{
  "n_layer": 13,
  "d_model": 160,
  "n_experts": 64,
  "experts_per_token": 2,
  "d_expert": 224,
  "d_shared_expert": 0,
  "activation": "swiglu",
  "moe_layers": [1, 3, 5, 7, 9, 11],
  "router_score": "softmax",
  "normalize_top_k": true,
  "routed_scale": 1.0,
  "balance_loss": 0.000485,
  "balance_bias": true,
  "router_bias": true,
  "init_std_router": 0.0089,
  "lr_router": 0.000727,
  "vocab_size": 8192,
  "norm": "rmsnorm",
  "norm_eps": 1e-06,
  "tie_embeddings": false,
  "optimizer": "adamw",
  "lr": 0.00362,
  "beta1": 0.9,
  "beta2": 0.95,
  "batch_tokens": 65536,
  "seq_len": 512,
  "train_tokens": 240900000,
  "steps": 3676,
  "dataset": "wikipedia_en"
}
Below are experts of layer 9 (counted from 0) of a mixture-of-experts language model. Rows are named router (the router's row for the expert), down (a neuron's output weights, with its number) and show model dimensions 0-159. Each number is 200 + 30 x the weight over its row's rms, rounded and kept within 0 to 999.
Before each expert's rows: "raises" lists some tokens whose logits its average output raises strongly, later layers aside; "comes before" lists some tokens at least twice as common just after its tokens as in all text. This comes from a sample of Wikipedia text that the model never trained on. Tokens count by the router's weight.

# expert 27
raises: "s", "se", "ve", "off", "ves", " ("
comes before: "s", "\"", "t", "{", "al", "}"
router,206,167,246,225,202,183,226,182,252,129,222,217,231,209,208,261,190,239,190,219,191,208,180,224,156,180,137,198,194,154,205,253,147,199,192,164,205,171,220,184,181,150,200,218,245,203,189,171,237,218,200,237,196,190,205,204,205,197,174,166,215,222,186,181,183,193,228,189,200,206,203,210,200,158,241,264,183,155,212,221,155,204,116,204,214,151,194,176,249,158,138,150,189,181,202,239,175,142,178,195,212,183,182,202,166,275,178,238,197,162,222,145,231,217,247,185,211,188,229,226,206,216,220,232,225,223,175,184,172,212,158,195,206,158,174,209,181,162,222,165,151,202,210,268,248,178,207,239,160,214,221,202,146,190,193,194,221,207,178,161
down0,184,203,212,246,184,233,143,184,265,122,200,196,216,228,156,194,236,202,188,158,200,209,185,177,195,216,204,179,117,249,199,187,177,166,220,208,208,243,206,223,150,194,217,188,258,209,215,172,259,224,227,178,158,126,231,188,135,253,262,194,193,187,228,186,135,167,205,198,201,218,205,192,189,115,196,238,210,180,231,199,222,200,148,188,209,194,193,189,241,221,183,217,181,210,188,155,205,193,205,209,227,158,173,163,192,264,200,187,144,211,187,224,165,204,239,193,231,212,212,144,257,190,251,153,207,187,226,184,207,173,143,182,193,188,228,226,200,171,207,217,226,176,206,222,205,203,185,211,223,207,187,230,177,229,238,203,193,228,228,234
down1,170,172,173,165,188,175,181,215,232,158,252,184,200,203,207,157,232,176,195,197,220,149,229,218,226,179,196,237,166,169,227,188,232,157,226,186,179,194,215,170,202,164,220,177,219,234,183,222,211,217,178,178,181,157,203,228,177,262,147,235,217,185,248,211,132,183,191,207,266,175,176,211,167,248,161,169,195,240,157,200,215,205,184,174,271,230,253,211,154,200,198,201,204,197,164,291,143,201,180,167,178,177,187,177,187,170,203,144,174,197,184,254,204,171,207,222,225,210,171,208,244,191,193,207,199,188,204,157,204,133,191,166,181,175,180,196,250,231,213,203,222,144,197,173,221,135,245,191,219,193,258,173,234,209,210,225,199,197,253,194
down2,215,189,147,188,199,226,218,226,176,141,137,220,196,131,244,179,209,253,168,167,158,160,241,180,215,193,186,192,212,242,163,221,208,312,205,184,215,188,168,232,152,220,238,206,176,178,190,185,220,200,215,218,241,238,201,206,214,181,202,208,151,220,226,167,259,242,192,180,150,217,172,158,181,178,217,218,184,202,234,181,228,221,178,178,169,238,214,227,180,193,194,234,239,206,198,232,162,222,223,209,161,229,193,226,179,218,236,179,224,229,176,242,197,142,226,205,181,201,162,165,198,273,137,228,170,223,232,243,168,196,213,188,230,200,209,244,196,231,200,212,208,196,205,191,226,176,207,200,212,228,266,169,240,219,230,249,191,229,242,207
down3,205,199,248,225,228,198,219,219,148,207,200,230,247,233,196,197,183,199,231,177,211,156,193,274,200,165,227,164,212,237,151,213,193,189,205,197,240,230,257,173,176,286,134,248,215,178,193,157,142,241,197,210,179,158,231,235,225,231,200,168,211,205,207,160,237,185,159,199,193,141,176,207,179,183,219,198,182,213,238,238,201,159,228,184,181,185,161,234,228,195,218,206,182,199,201,140,211,187,192,140,197,182,186,233,127,219,190,153,190,219,221,208,223,226,223,214,208,159,212,247,227,165,178,169,176,167,274,219,229,168,213,182,184,182,191,190,180,287,209,216,239,164,172,237,210,205,165,203,199,203,193,143,180,172,209,206,179,197,224,196
down4,192,180,199,171,189,224,230,231,184,193,280,207,151,181,233,187,219,178,197,121,200,209,168,267,170,204,193,262,231,189,151,155,176,243,210,250,177,192,201,220,248,216,228,183,208,182,202,243,212,191,214,214,242,223,176,217,209,185,188,203,218,154,125,155,227,214,144,168,201,216,162,226,213,181,195,182,154,231,172,225,196,215,184,172,212,237,145,223,219,191,164,143,208,214,167,210,175,205,217,169,174,189,159,209,217,218,162,267,185,160,223,188,201,153,225,178,116,156,183,189,230,248,222,199,194,163,188,189,195,197,174,231,224,178,247,213,229,190,248,123,208,182,189,198,211,230,179,185,203,201,191,190,194,188,232,238,210,226,203,146
down5,171,205,211,169,219,214,242,188,228,166,222,159,211,193,207,155,209,189,224,236,260,218,217,196,212,227,191,200,185,153,178,215,229,239,222,218,215,203,239,209,229,151,145,148,182,223,174,239,188,135,159,191,202,186,202,202,185,188,215,182,210,222,175,187,153,184,217,223,217,205,172,169,235,220,243,157,169,191,187,240,168,203,252,213,156,196,169,199,200,142,135,166,193,153,179,194,201,199,180,197,234,210,188,174,221,261,205,181,152,148,217,246,154,265,196,136,281,146,160,226,175,195,253,216,155,225,246,182,230,151,211,204,176,194,239,193,212,219,166,172,244,168,248,234,215,228,213,228,211,187,186,205,170,219,217,212,206,174,191,218
down6,159,205,165,238,190,170,174,196,166,145,143,222,214,236,221,145,155,187,172,208,208,259,182,238,213,190,182,166,215,239,224,197,198,185,206,238,198,164,208,202,192,193,188,189,204,219,185,147,207,194,179,176,189,183,227,231,227,257,234,154,221,179,165,229,215,164,209,214,174,195,243,227,186,204,178,187,205,115,209,175,260,205,208,213,280,194,226,193,201,203,185,162,196,204,243,254,207,202,215,209,204,197,242,128,207,182,174,189,205,165,180,172,233,215,165,221,165,124,180,214,162,223,235,172,180,225,262,219,230,191,168,117,128,208,175,206,219,232,199,133,201,203,206,190,198,248,189,203,175,212,215,216,224,190,232,219,216,227,181,248
down7,207,180,199,202,222,186,228,159,267,225,213,154,227,212,150,190,243,207,187,228,223,149,203,233,203,153,223,178,177,212,169,248,159,164,256,200,184,172,185,229,194,206,192,199,247,214,204,194,228,201,212,218,169,250,162,195,204,216,191,217,245,160,228,204,206,171,177,157,156,181,218,188,164,250,200,167,225,171,155,235,198,217,173,200,201,226,196,230,207,210,184,209,177,188,140,201,178,219,198,222,157,151,218,213,184,207,194,189,215,223,199,216,216,216,135,241,176,198,214,245,169,125,207,162,198,191,170,242,227,178,139,260,222,190,172,249,208,211,223,175,252,176,193,205,154,215,190,205,213,185,164,213,266,291,201,145,218,203,206,272
down8,244,166,219,196,223,208,186,163,227,192,192,191,161,174,221,195,150,206,192,249,212,213,166,244,245,237,205,290,234,230,203,207,192,179,148,196,178,193,201,225,192,249,248,183,227,190,156,218,216,161,200,213,192,203,187,184,217,169,211,231,197,173,186,136,200,289,212,181,226,165,233,184,153,203,170,225,166,202,226,254,134,244,208,253,196,180,199,219,172,212,153,221,180,187,216,181,204,200,161,191,222,202,217,239,215,214,200,184,162,206,185,127,197,236,177,200,224,171,190,195,213,166,195,214,186,180,209,212,189,189,205,155,212,202,209,181,278,214,261,182,127,188,244,242,205,223,186,178,214,219,149,193,268,192,231,223,150,235,184,163
down9,179,232,139,222,208,214,166,196,197,208,242,192,192,233,200,220,184,211,143,223,232,193,164,224,250,183,216,184,246,222,253,222,227,222,262,217,190,243,218,182,180,191,217,175,211,267,203,210,233,231,202,230,172,194,200,152,193,171,186,204,177,190,196,212,184,207,218,135,158,175,278,211,225,204,186,196,202,194,203,209,207,206,140,203,162,260,196,226,188,220,185,187,248,192,191,241,244,250,208,206,205,260,178,160,167,189,152,164,172,141,179,246,222,202,206,182,186,241,194,200,197,218,245,175,173,170,195,151,156,193,207,177,253,214,204,227,224,229,284,219,168,184,262,165,176,199,183,202,215,175,200,152,170,219,247,198,176,235,260,199
down10,202,173,220,192,178,224,157,237,136,205,169,207,194,226,224,196,203,192,123,220,169,156,215,162,209,217,222,170,204,231,189,213,238,234,194,242,195,185,195,174,194,200,166,232,219,252,169,247,229,242,196,197,128,210,196,154,212,222,188,214,260,186,186,204,157,198,197,235,234,156,231,178,202,213,229,137,184,186,222,202,166,142,231,173,179,168,235,196,217,215,214,185,184,171,152,207,187,211,225,135,190,176,171,227,230,151,180,238,184,155,233,219,227,234,250,157,196,189,195,236,152,261,158,186,159,174,221,132,205,216,186,186,213,200,206,199,128,231,222,232,189,206,188,187,217,222,175,167,232,193,201,158,197,149,176,247,242,188,182,166
down11,186,187,208,198,202,195,182,212,188,206,180,117,187,209,201,157,194,267,150,210,197,224,211,199,192,191,123,147,238,194,187,174,146,195,193,178,212,168,192,192,223,191,171,167,204,216,220,218,230,196,182,233,206,185,229,168,231,194,221,179,159,226,163,222,244,202,220,223,182,192,187,279,234,235,175,182,298,194,168,167,196,173,179,271,206,238,229,266,220,201,198,220,184,207,172,173,211,220,192,189,209,221,202,178,170,204,176,219,155,200,219,223,191,214,214,252,217,192,140,138,203,213,237,206,269,177,180,204,221,170,188,219,175,211,136,161,193,261,281,164,172,206,165,212,218,216,178,176,265,213,187,202,230,187,229,219,204,219,188,195
down12,201,226,206,208,145,139,176,140,219,211,149,261,219,211,211,250,242,167,195,150,174,149,235,182,164,228,253,177,215,248,179,186,221,189,236,197,179,236,200,213,183,167,212,147,160,308,159,236,169,167,201,223,180,154,182,196,226,229,262,204,234,210,146,170,174,225,198,195,219,249,188,244,199,261,188,254,204,201,175,186,182,199,189,240,192,215,200,239,199,183,165,198,146,184,199,218,219,227,226,193,197,188,223,186,201,180,199,223,196,191,214,192,219,179,174,236,210,190,180,185,145,189,192,182,181,211,182,198,205,241,179,175,219,225,207,175,222,252,259,220,227,158,230,201,144,250,190,236,187,214,195,227,190,161,212,247,185,183,200,163
down13,198,253,205,186,191,181,169,227,173,202,218,217,235,205,157,212,236,174,228,192,182,209,272,199,226,195,169,176,175,233,187,153,219,196,221,207,170,224,150,238,219,197,211,231,194,202,223,148,228,239,184,140,235,284,260,177,198,181,215,205,216,231,209,256,187,199,229,195,177,197,205,145,215,204,151,239,146,191,213,145,236,230,197,174,139,217,189,166,169,229,249,186,195,215,188,165,212,193,270,201,172,175,210,178,211,213,201,201,222,209,252,176,210,266,186,232,184,168,245,253,201,227,265,178,212,218,208,207,246,189,223,184,212,230,191,159,211,172,193,223,246,226,198,252,204,192,259,179,246,179,195,154,197,163,214,183,228,204,249,188
down14,196,225,230,224,231,209,216,243,219,221,192,230,230,196,200,200,250,177,196,209,212,192,192,212,211,209,195,131,246,173,198,252,160,196,187,159,165,196,195,196,226,203,187,222,194,152,255,199,239,184,161,251,183,204,205,245,202,175,213,198,158,173,176,117,191,215,221,201,264,206,165,190,199,183,222,176,176,216,251,179,209,239,236,144,139,232,229,245,239,210,234,172,177,151,193,201,210,268,164,216,234,189,205,188,142,166,195,198,177,177,194,255,257,158,209,219,176,199,213,128,181,152,187,194,177,195,256,249,222,189,187,213,238,229,191,174,232,189,224,198,194,208,197,175,191,224,247,190,183,204,195,229,200,182,193,164,263,177,278,196
down15,200,230,155,223,158,190,168,199,180,216,223,223,222,225,164,198,185,187,195,183,244,170,209,215,224,220,201,181,237,174,178,161,192,183,215,195,189,188,180,186,187,219,174,183,205,220,176,227,140,211,229,268,182,259,211,173,210,194,233,247,141,241,222,234,156,248,227,225,233,184,235,175,190,154,204,144,246,169,187,148,243,211,224,221,173,167,174,196,210,189,267,196,196,207,209,236,183,159,173,242,197,189,235,222,171,218,213,197,215,222,260,209,159,180,264,226,254,230,217,205,232,241,222,190,202,222,179,190,172,259,198,151,162,255,190,177,178,197,199,195,170,150,252,146,139,243,221,180,219,167,179,246,210,217,205,204,252,198,241,211
down16,190,183,256,157,243,205,246,220,163,244,183,206,241,209,203,188,192,184,186,237,171,184,191,189,208,160,224,193,168,226,231,246,229,190,202,206,206,248,160,185,205,152,152,165,159,180,202,214,202,219,177,221,205,222,154,188,173,195,177,179,200,173,178,143,195,185,204,216,194,149,199,162,149,178,154,191,234,203,179,203,177,160,205,146,163,195,225,192,224,191,231,201,195,165,225,116,230,213,169,218,223,161,183,244,226,139,230,231,229,269,149,229,183,198,204,154,213,197,196,234,241,205,236,226,203,187,148,215,202,197,196,235,209,195,182,232,228,204,218,170,232,159,174,244,223,173,213,200,238,259,283,209,191,228,271,190,242,244,217,212
down17,178,230,171,215,176,226,226,128,182,190,151,212,202,198,215,218,220,162,192,156,223,155,252,223,174,144,187,211,211,199,228,186,172,176,161,217,201,220,226,246,190,198,192,178,207,141,235,203,212,229,232,153,215,189,180,195,223,213,247,181,167,236,199,203,222,176,217,182,227,257,201,191,187,192,195,178,190,213,216,226,145,224,185,138,183,225,220,174,227,230,202,209,235,203,189,219,181,193,178,239,207,136,166,236,196,213,141,181,181,172,189,119,190,222,210,180,202,170,131,128,182,153,247,169,177,187,141,178,243,148,153,221,151,193,216,148,202,222,173,195,219,198,239,177,187,173,245,155,188,204,194,180,181,198,183,266,221,176,158,209
down18,171,253,139,192,215,207,227,199,188,175,188,177,156,209,216,175,195,192,193,168,194,209,195,185,225,192,200,176,201,180,198,196,240,155,193,171,213,213,186,197,208,161,164,185,195,200,215,159,223,179,174,176,179,217,233,178,255,189,188,201,203,203,175,207,213,200,212,118,226,251,220,189,135,206,188,247,203,211,192,249,182,174,155,189,212,170,236,212,229,184,184,213,200,161,195,151,184,208,219,184,124,255,268,227,205,234,257,220,168,230,211,296,177,198,193,245,187,188,266,245,231,155,158,178,185,168,160,181,182,188,234,168,178,270,169,205,209,223,198,240,141,202,164,175,238,142,186,205,203,146,227,221,214,183,232,231,210,214,195,233
down19,187,174,232,218,179,183,249,162,201,197,168,127,188,181,242,137,247,223,209,252,161,238,209,191,198,197,194,143,191,179,227,167,265,158,207,159,181,179,211,175,185,192,183,222,257,221,176,223,172,186,191,169,235,228,174,240,233,179,227,211,244,206,201,203,194,142,182,232,242,193,278,213,195,233,199,220,146,206,228,188,216,214,239,217,233,217,213,147,232,210,220,172,201,222,171,196,271,222,175,148,198,215,187,256,191,161,192,209,245,228,182,213,172,163,189,198,196,213,169,159,225,192,265,141,221,176,203,194,221,255,160,221,188,182,224,202,219,198,173,202,196,209,171,227,155,182,213,166,179,191,161,257,134,196,222,210,221,218,197,221
down20,202,230,228,213,226,156,214,163,178,220,174,118,161,251,185,175,213,184,214,174,222,234,138,243,142,205,222,177,179,182,178,186,242,212,202,159,246,210,206,169,227,211,189,199,160,161,224,194,146,221,197,204,235,246,213,213,216,215,210,186,207,211,272,227,147,198,183,217,158,186,225,166,254,202,227,161,187,204,212,179,164,180,202,146,196,217,226,188,194,188,178,240,200,225,185,172,226,212,202,204,212,167,194,196,198,171,266,145,177,158,246,190,162,136,214,194,227,115,199,267,182,156,211,212,221,174,154,141,160,185,199,232,223,179,220,172,219,193,201,258,239,182,184,183,201,218,217,181,185,238,155,232,199,190,216,217,181,237,198,171
down21,167,198,214,213,226,180,197,206,202,225,220,216,206,156,258,230,149,191,211,175,205,186,192,196,157,185,211,200,244,232,176,174,190,222,253,205,255,172,180,191,266,279,215,172,166,186,244,193,200,172,177,235,185,196,145,192,189,191,144,219,179,235,254,219,185,187,196,176,228,196,219,205,207,178,189,252,212,184,166,206,200,167,180,221,193,232,203,204,225,219,160,160,230,246,220,229,181,157,165,146,180,100,212,265,205,188,192,183,212,206,256,171,205,206,207,172,176,169,204,202,247,207,174,205,179,137,234,199,201,215,147,224,257,221,135,140,205,203,179,204,216,208,229,133,170,209,203,175,198,221,172,229,188,221,238,201,208,233,194,255
down22,156,198,220,194,209,185,212,172,263,222,210,223,149,210,213,196,194,174,151,200,220,152,216,229,182,173,222,233,222,209,222,206,211,190,202,217,131,169,224,227,198,276,174,179,181,165,152,211,207,229,147,179,211,209,183,193,156,218,225,218,261,244,226,211,191,201,220,229,233,162,208,200,161,207,216,178,196,237,193,172,216,179,194,168,173,192,215,241,182,214,180,199,225,164,174,189,169,202,208,234,193,167,208,140,181,198,172,222,150,211,150,247,192,187,165,190,176,202,237,261,229,164,200,191,221,193,183,229,216,210,227,172,253,217,100,210,230,190,126,253,193,178,220,198,221,186,150,213,170,171,190,193,186,230,282,142,157,195,247,205
down23,221,186,184,206,219,243,203,163,184,215,228,173,189,198,179,216,199,178,201,195,199,217,213,226,184,172,247,216,189,212,210,227,201,143,221,145,218,135,136,205,194,214,145,214,151,192,209,171,196,185,217,155,147,227,216,196,225,145,234,223,201,163,181,176,214,218,177,222,219,227,159,189,211,198,224,268,202,209,159,132,200,204,223,213,209,224,219,193,228,212,141,238,142,238,218,200,175,230,252,173,145,211,169,219,175,189,179,179,196,254,233,217,190,181,176,198,191,236,292,239,204,248,230,176,174,216,161,241,220,133,217,150,241,183,223,162,154,201,215,163,202,149,200,171,160,220,183,191,207,170,198,246,206,214,173,151,200,188,242,188
down24,202,216,244,169,188,188,156,214,167,195,211,183,207,220,229,165,159,198,165,274,202,231,192,195,235,210,165,171,211,157,204,186,237,177,201,227,203,242,187,223,160,220,265,222,230,139,194,225,171,243,191,192,223,217,171,245,189,173,194,206,242,221,187,235,158,231,233,212,242,220,247,218,187,178,189,216,227,210,192,240,211,184,190,183,190,234,172,203,159,234,246,186,230,239,234,173,235,119,249,207,220,204,214,199,196,169,156,193,201,266,226,223,222,211,212,197,209,191,166,221,127,237,194,206,168,180,160,237,159,176,218,171,152,188,241,158,217,196,212,175,231,166,201,197,238,142,203,164,257,202,196,174,211,183,172,188,179,205,254,278
down25,166,186,188,213,242,195,188,226,175,179,194,171,182,236,215,146,179,191,208,190,212,162,229,149,169,306,183,209,201,215,218,216,185,234,192,224,230,224,220,219,186,180,225,228,150,142,192,235,196,235,187,234,186,206,199,215,189,166,223,167,246,166,221,174,238,192,177,184,146,246,243,185,233,210,199,149,199,191,122,178,170,180,167,226,218,162,204,142,254,191,200,238,249,207,222,237,148,241,218,241,221,172,217,202,149,191,208,179,213,186,168,203,141,247,184,180,231,185,178,197,243,181,203,255,175,187,172,171,158,182,151,157,178,242,226,202,217,217,195,235,205,199,224,207,209,252,249,197,235,171,237,224,219,187,203,218,224,165,201,160
down26,229,208,207,213,174,195,221,207,176,195,167,183,260,172,245,228,258,209,212,174,142,243,199,136,202,198,175,163,226,185,203,252,207,209,178,208,219,188,219,171,211,167,218,233,238,184,203,204,149,193,185,166,216,162,211,189,258,207,183,184,192,176,186,231,226,179,212,221,171,228,197,231,228,235,173,219,204,158,200,257,171,213,168,255,194,220,238,168,191,221,201,179,221,231,243,238,180,104,247,199,190,135,159,200,207,239,204,204,150,229,235,200,190,177,199,242,229,234,222,202,192,204,184,143,209,202,219,193,167,188,192,189,219,239,189,257,168,126,210,232,209,241,176,251,152,231,174,147,182,200,191,198,187,178,234,187,261,226,153,180
down27,273,178,138,180,198,196,156,189,225,150,183,242,254,215,187,209,172,206,228,103,223,185,175,166,219,222,206,222,160,197,169,205,172,154,181,190,202,181,247,212,243,183,170,220,151,216,147,189,221,185,116,174,217,242,128,229,215,217,214,197,224,186,216,229,176,198,210,179,198,167,144,182,193,183,224,163,194,241,208,184,175,213,213,230,170,214,150,204,206,173,231,173,195,187,210,189,225,278,218,207,168,239,177,147,168,164,211,233,202,200,219,193,220,246,205,219,222,210,151,227,181,177,239,237,208,182,188,238,208,192,206,173,172,170,182,164,226,239,204,184,200,148,187,221,244,218,250,184,231,220,212,251,189,249,222,230,185,216,210,208
down28,180,236,204,208,205,197,202,202,162,171,210,155,178,189,217,196,126,198,150,177,175,168,145,218,182,208,239,201,174,193,216,153,167,223,180,228,217,277,193,190,179,186,178,185,229,162,200,206,226,204,146,179,270,192,210,222,163,183,241,203,167,193,157,196,198,185,266,199,185,120,227,162,161,198,155,138,184,208,221,222,223,231,199,200,124,228,230,255,188,203,212,185,153,226,185,158,226,195,200,171,128,212,161,213,215,180,225,161,203,203,222,186,245,185,171,180,197,170,173,188,179,240,134,186,203,223,169,169,222,224,142,198,204,248,211,195,167,173,181,149,251,190,184,231,220,197,195,176,178,201,185,240,230,189,189,225,184,149,217,215
down29,225,162,222,184,239,160,226,189,209,254,182,169,235,184,230,181,169,170,191,227,200,199,196,232,222,198,212,208,215,138,155,196,180,191,210,201,209,227,178,170,232,211,198,183,180,150,181,202,203,213,183,155,271,214,218,178,275,204,218,182,175,214,225,205,229,212,222,151,201,233,265,170,181,200,206,178,170,151,195,213,231,213,214,165,198,187,212,255,185,165,199,209,200,200,145,204,175,213,137,179,213,202,163,208,139,195,234,263,180,222,201,174,261,216,138,195,161,197,250,179,185,156,215,250,182,179,182,225,216,136,174,227,216,152,184,164,163,227,212,216,249,201,143,231,206,225,179,235,227,226,166,221,192,153,242,127,196,209,207,164
down30,258,179,198,253,188,231,213,184,154,243,181,176,201,237,231,228,214,180,175,219,257,196,252,184,252,281,213,270,212,216,214,184,221,228,202,229,197,225,188,209,178,210,179,304,190,200,175,188,239,232,145,183,264,184,207,223,151,237,260,228,162,202,170,185,185,198,211,189,230,177,170,151,273,216,203,193,212,198,183,223,177,171,199,198,263,207,153,198,200,171,215,166,207,192,166,204,220,170,186,231,201,161,207,225,255,215,194,203,158,218,179,215,204,160,212,238,195,189,176,219,210,250,167,180,145,225,176,232,247,194,203,242,232,172,217,201,225,233,195,234,218,215,218,150,203,204,162,194,220,213,186,163,210,149,211,208,202,231,220,223
down31,176,215,226,166,190,212,200,219,210,187,141,180,206,227,181,216,170,184,211,179,166,177,210,195,278,232,207,186,188,160,222,248,122,245,179,188,157,143,264,229,267,208,122,238,196,190,222,167,197,172,153,188,187,222,181,189,204,232,197,216,186,178,240,195,198,217,273,211,204,235,183,256,259,196,207,210,219,228,161,232,226,255,196,190,203,191,181,153,206,156,211,186,225,166,194,182,200,214,235,213,229,221,179,201,219,171,193,240,174,183,159,170,173,204,190,194,178,197,232,206,244,195,139,162,206,229,167,159,153,209,185,159,215,166,185,224,176,159,190,156,194,235,177,177,210,191,224,233,129,166,168,205,197,185,198,220,152,212,193,256
down32,188,239,170,248,167,159,145,182,135,181,191,135,210,204,166,230,201,220,223,226,264,166,183,159,151,194,199,142,181,173,199,207,202,199,186,229,215,226,191,200,143,208,188,203,270,204,172,196,248,205,225,264,133,168,211,141,161,196,204,228,178,197,198,244,207,198,247,215,245,242,174,182,183,206,164,244,184,202,252,220,177,199,228,247,219,181,219,216,216,189,187,188,220,190,212,261,181,190,194,211,183,232,167,154,231,217,198,188,220,188,223,178,198,176,187,193,228,231,242,187,248,230,217,219,198,194,228,170,182,189,134,205,235,109,170,211,201,161,191,205,194,154,172,176,198,175,192,195,199,184,207,206,189,164,232,166,270,159,214,192
down33,131,234,215,205,108,174,204,163,203,182,189,181,190,255,205,236,147,212,169,168,202,244,241,249,201,214,240,174,206,227,181,171,184,178,230,191,235,180,251,182,245,169,227,258,180,171,137,227,181,261,247,221,200,217,214,190,240,180,164,196,169,179,207,171,247,188,247,183,177,181,205,181,186,195,224,196,196,194,167,184,201,164,212,157,231,240,242,182,237,168,175,201,169,128,211,226,201,143,205,231,214,175,175,237,185,195,218,193,188,159,208,222,191,218,234,210,219,221,200,221,176,196,266,210,196,187,213,273,208,179,225,130,252,221,185,227,219,186,230,154,178,227,220,198,217,178,172,187,202,151,186,215,170,206,178,234,199,157,184,196
down34,209,226,193,245,236,203,231,198,165,188,204,174,234,250,143,183,192,218,244,207,249,163,215,172,234,230,192,172,196,147,215,202,223,272,206,159,206,211,195,157,206,214,209,189,200,241,177,226,248,209,201,181,178,217,153,224,204,169,239,217,257,232,226,181,256,198,189,194,118,217,243,188,203,198,193,162,189,209,207,206,207,253,183,208,196,181,217,147,177,138,220,166,191,180,249,150,207,177,224,196,222,203,184,250,148,233,172,188,224,177,256,204,258,213,215,248,193,173,243,218,198,219,230,204,199,223,148,171,211,208,143,244,197,151,221,212,231,224,189,198,216,169,168,198,189,146,138,204,174,227,203,224,182,156,208,241,240,166,163,183
down35,206,206,237,164,204,212,170,198,169,242,281,161,278,182,216,211,209,223,165,158,171,213,221,163,188,205,210,182,223,244,212,211,214,225,213,209,239,217,166,244,231,216,157,206,216,190,194,178,166,176,265,176,197,207,229,267,216,194,160,149,203,224,221,225,134,197,189,166,254,162,199,184,188,151,197,180,199,167,204,167,186,146,243,172,195,145,164,212,213,203,175,214,209,173,218,181,202,215,191,244,227,208,192,199,177,159,128,207,219,193,221,225,263,149,184,195,179,212,180,210,221,178,165,244,183,226,135,168,192,218,224,241,203,194,182,258,222,218,203,159,199,159,214,191,147,226,134,211,208,161,210,212,199,152,187,250,194,183,191,222
down36,220,181,192,197,193,225,200,262,184,211,110,179,166,201,209,173,161,251,169,179,195,192,223,212,215,154,241,191,193,219,193,208,201,192,215,181,229,173,174,227,216,216,212,219,196,208,221,254,184,201,221,216,222,162,196,205,148,194,186,165,236,231,156,208,216,197,245,174,229,142,214,220,187,198,223,273,167,218,155,176,162,220,234,247,173,192,202,259,132,173,247,212,203,241,201,181,160,174,200,196,193,183,238,199,208,139,160,178,151,218,202,205,207,211,206,221,171,192,188,269,202,219,216,258,198,199,178,223,227,220,246,236,234,196,268,173,151,216,241,172,202,169,236,227,245,157,173,149,202,195,209,225,200,248,216,230,231,166,222,144
down37,184,199,269,163,189,186,202,181,193,230,185,194,283,184,147,196,205,176,208,167,209,181,170,187,218,165,174,141,253,234,204,201,217,180,154,175,194,154,156,141,213,178,150,234,190,219,168,230,184,240,150,160,177,188,187,195,213,181,194,251,221,199,230,221,184,242,196,185,245,216,208,199,152,204,198,246,162,118,185,249,145,209,178,215,204,260,235,185,178,219,218,266,190,150,245,167,203,196,234,188,203,210,255,185,199,223,235,177,248,201,242,178,220,225,204,206,188,205,169,183,186,240,177,205,230,190,173,183,201,187,200,254,162,212,153,198,217,184,211,177,176,211,168,175,259,209,244,211,239,143,240,222,208,193,193,203,208,196,213,238
down38,241,187,271,140,233,161,192,197,201,178,209,159,201,246,165,208,174,180,254,164,186,131,228,204,195,196,246,173,191,171,246,211,208,186,148,242,232,244,176,180,244,216,209,197,191,199,212,203,252,170,220,173,223,213,163,216,228,158,158,218,271,191,128,168,144,186,200,210,172,191,179,192,199,210,205,188,163,217,213,194,227,222,214,181,181,226,200,197,189,195,257,176,168,223,203,148,187,223,194,210,209,221,133,195,165,178,189,219,177,174,197,251,162,160,170,195,194,225,191,181,167,204,188,241,173,175,258,187,166,226,154,292,203,200,198,168,195,168,192,241,216,190,184,224,226,188,189,165,217,190,216,230,226,206,228,254,200,260,191,248
down39,205,229,237,126,177,222,212,227,246,218,162,234,247,183,215,207,188,206,177,249,203,199,210,210,200,197,198,244,183,190,212,188,208,210,222,201,168,203,204,168,226,217,150,200,223,173,233,215,211,149,235,232,239,223,136,260,226,189,222,202,275,219,176,244,205,184,205,209,171,231,141,145,239,170,230,141,173,174,206,191,250,130,146,243,245,159,204,189,181,255,216,254,191,205,198,155,288,204,216,203,213,221,197,165,189,192,207,215,232,182,166,192,212,180,185,203,197,233,233,198,232,174,226,201,206,179,220,205,213,227,166,209,170,208,214,231,235,219,208,230,165,233,191,238,192,212,143,185,195,135,217,233,203,239,196,208,206,184,161,144
down40,203,179,214,216,236,195,253,175,237,220,180,207,193,169,230,209,187,222,216,184,220,185,153,183,201,186,248,200,187,169,259,199,206,211,193,206,168,210,195,140,232,161,167,197,272,204,180,275,300,227,207,181,212,199,266,138,186,205,181,219,214,164,191,206,249,240,163,161,212,206,199,145,243,183,190,187,185,215,193,197,165,157,221,223,190,181,221,197,135,209,172,209,180,171,204,230,214,250,208,174,207,241,202,242,198,213,195,237,234,233,171,210,189,229,211,196,193,171,211,215,232,237,211,204,135,231,230,242,184,193,205,157,204,214,136,199,210,180,194,210,206,221,197,227,151,140,194,191,147,247,247,266,195,189,186,139,194,207,203,169
down41,232,197,209,178,219,217,217,162,223,214,199,188,200,253,180,182,192,188,202,206,180,192,235,166,183,215,159,199,198,188,161,197,174,205,223,157,215,250,228,187,295,198,197,275,146,220,288,240,184,154,183,211,200,214,266,212,161,245,154,183,169,192,264,200,150,215,202,208,175,211,216,222,204,240,188,174,186,155,201,202,134,196,138,172,218,185,203,247,168,210,213,159,195,212,206,194,187,180,224,177,226,256,195,214,175,192,189,199,155,226,181,164,169,199,203,190,198,231,174,196,222,185,174,163,164,204,237,186,249,148,188,219,191,194,178,177,213,226,168,183,204,161,238,191,167,215,196,197,241,161,219,218,179,225,256,237,175,116,233,163
down42,184,160,209,195,166,188,170,224,192,198,189,213,225,207,110,219,243,209,155,169,236,246,209,176,222,190,220,196,219,177,159,177,188,182,187,223,214,246,191,182,200,174,222,269,180,182,202,204,178,165,189,150,172,265,201,190,220,207,210,163,200,171,224,195,163,230,198,207,212,209,218,186,203,172,241,205,192,205,181,198,204,230,155,273,153,212,155,203,181,172,293,244,176,162,199,212,149,190,254,193,197,152,177,205,221,222,169,196,222,214,177,207,215,209,181,176,303,219,176,232,212,171,241,196,219,215,208,195,193,200,194,176,127,216,147,181,253,167,159,214,177,231,142,222,223,194,158,172,223,224,202,216,172,163,191,163,214,253,177,203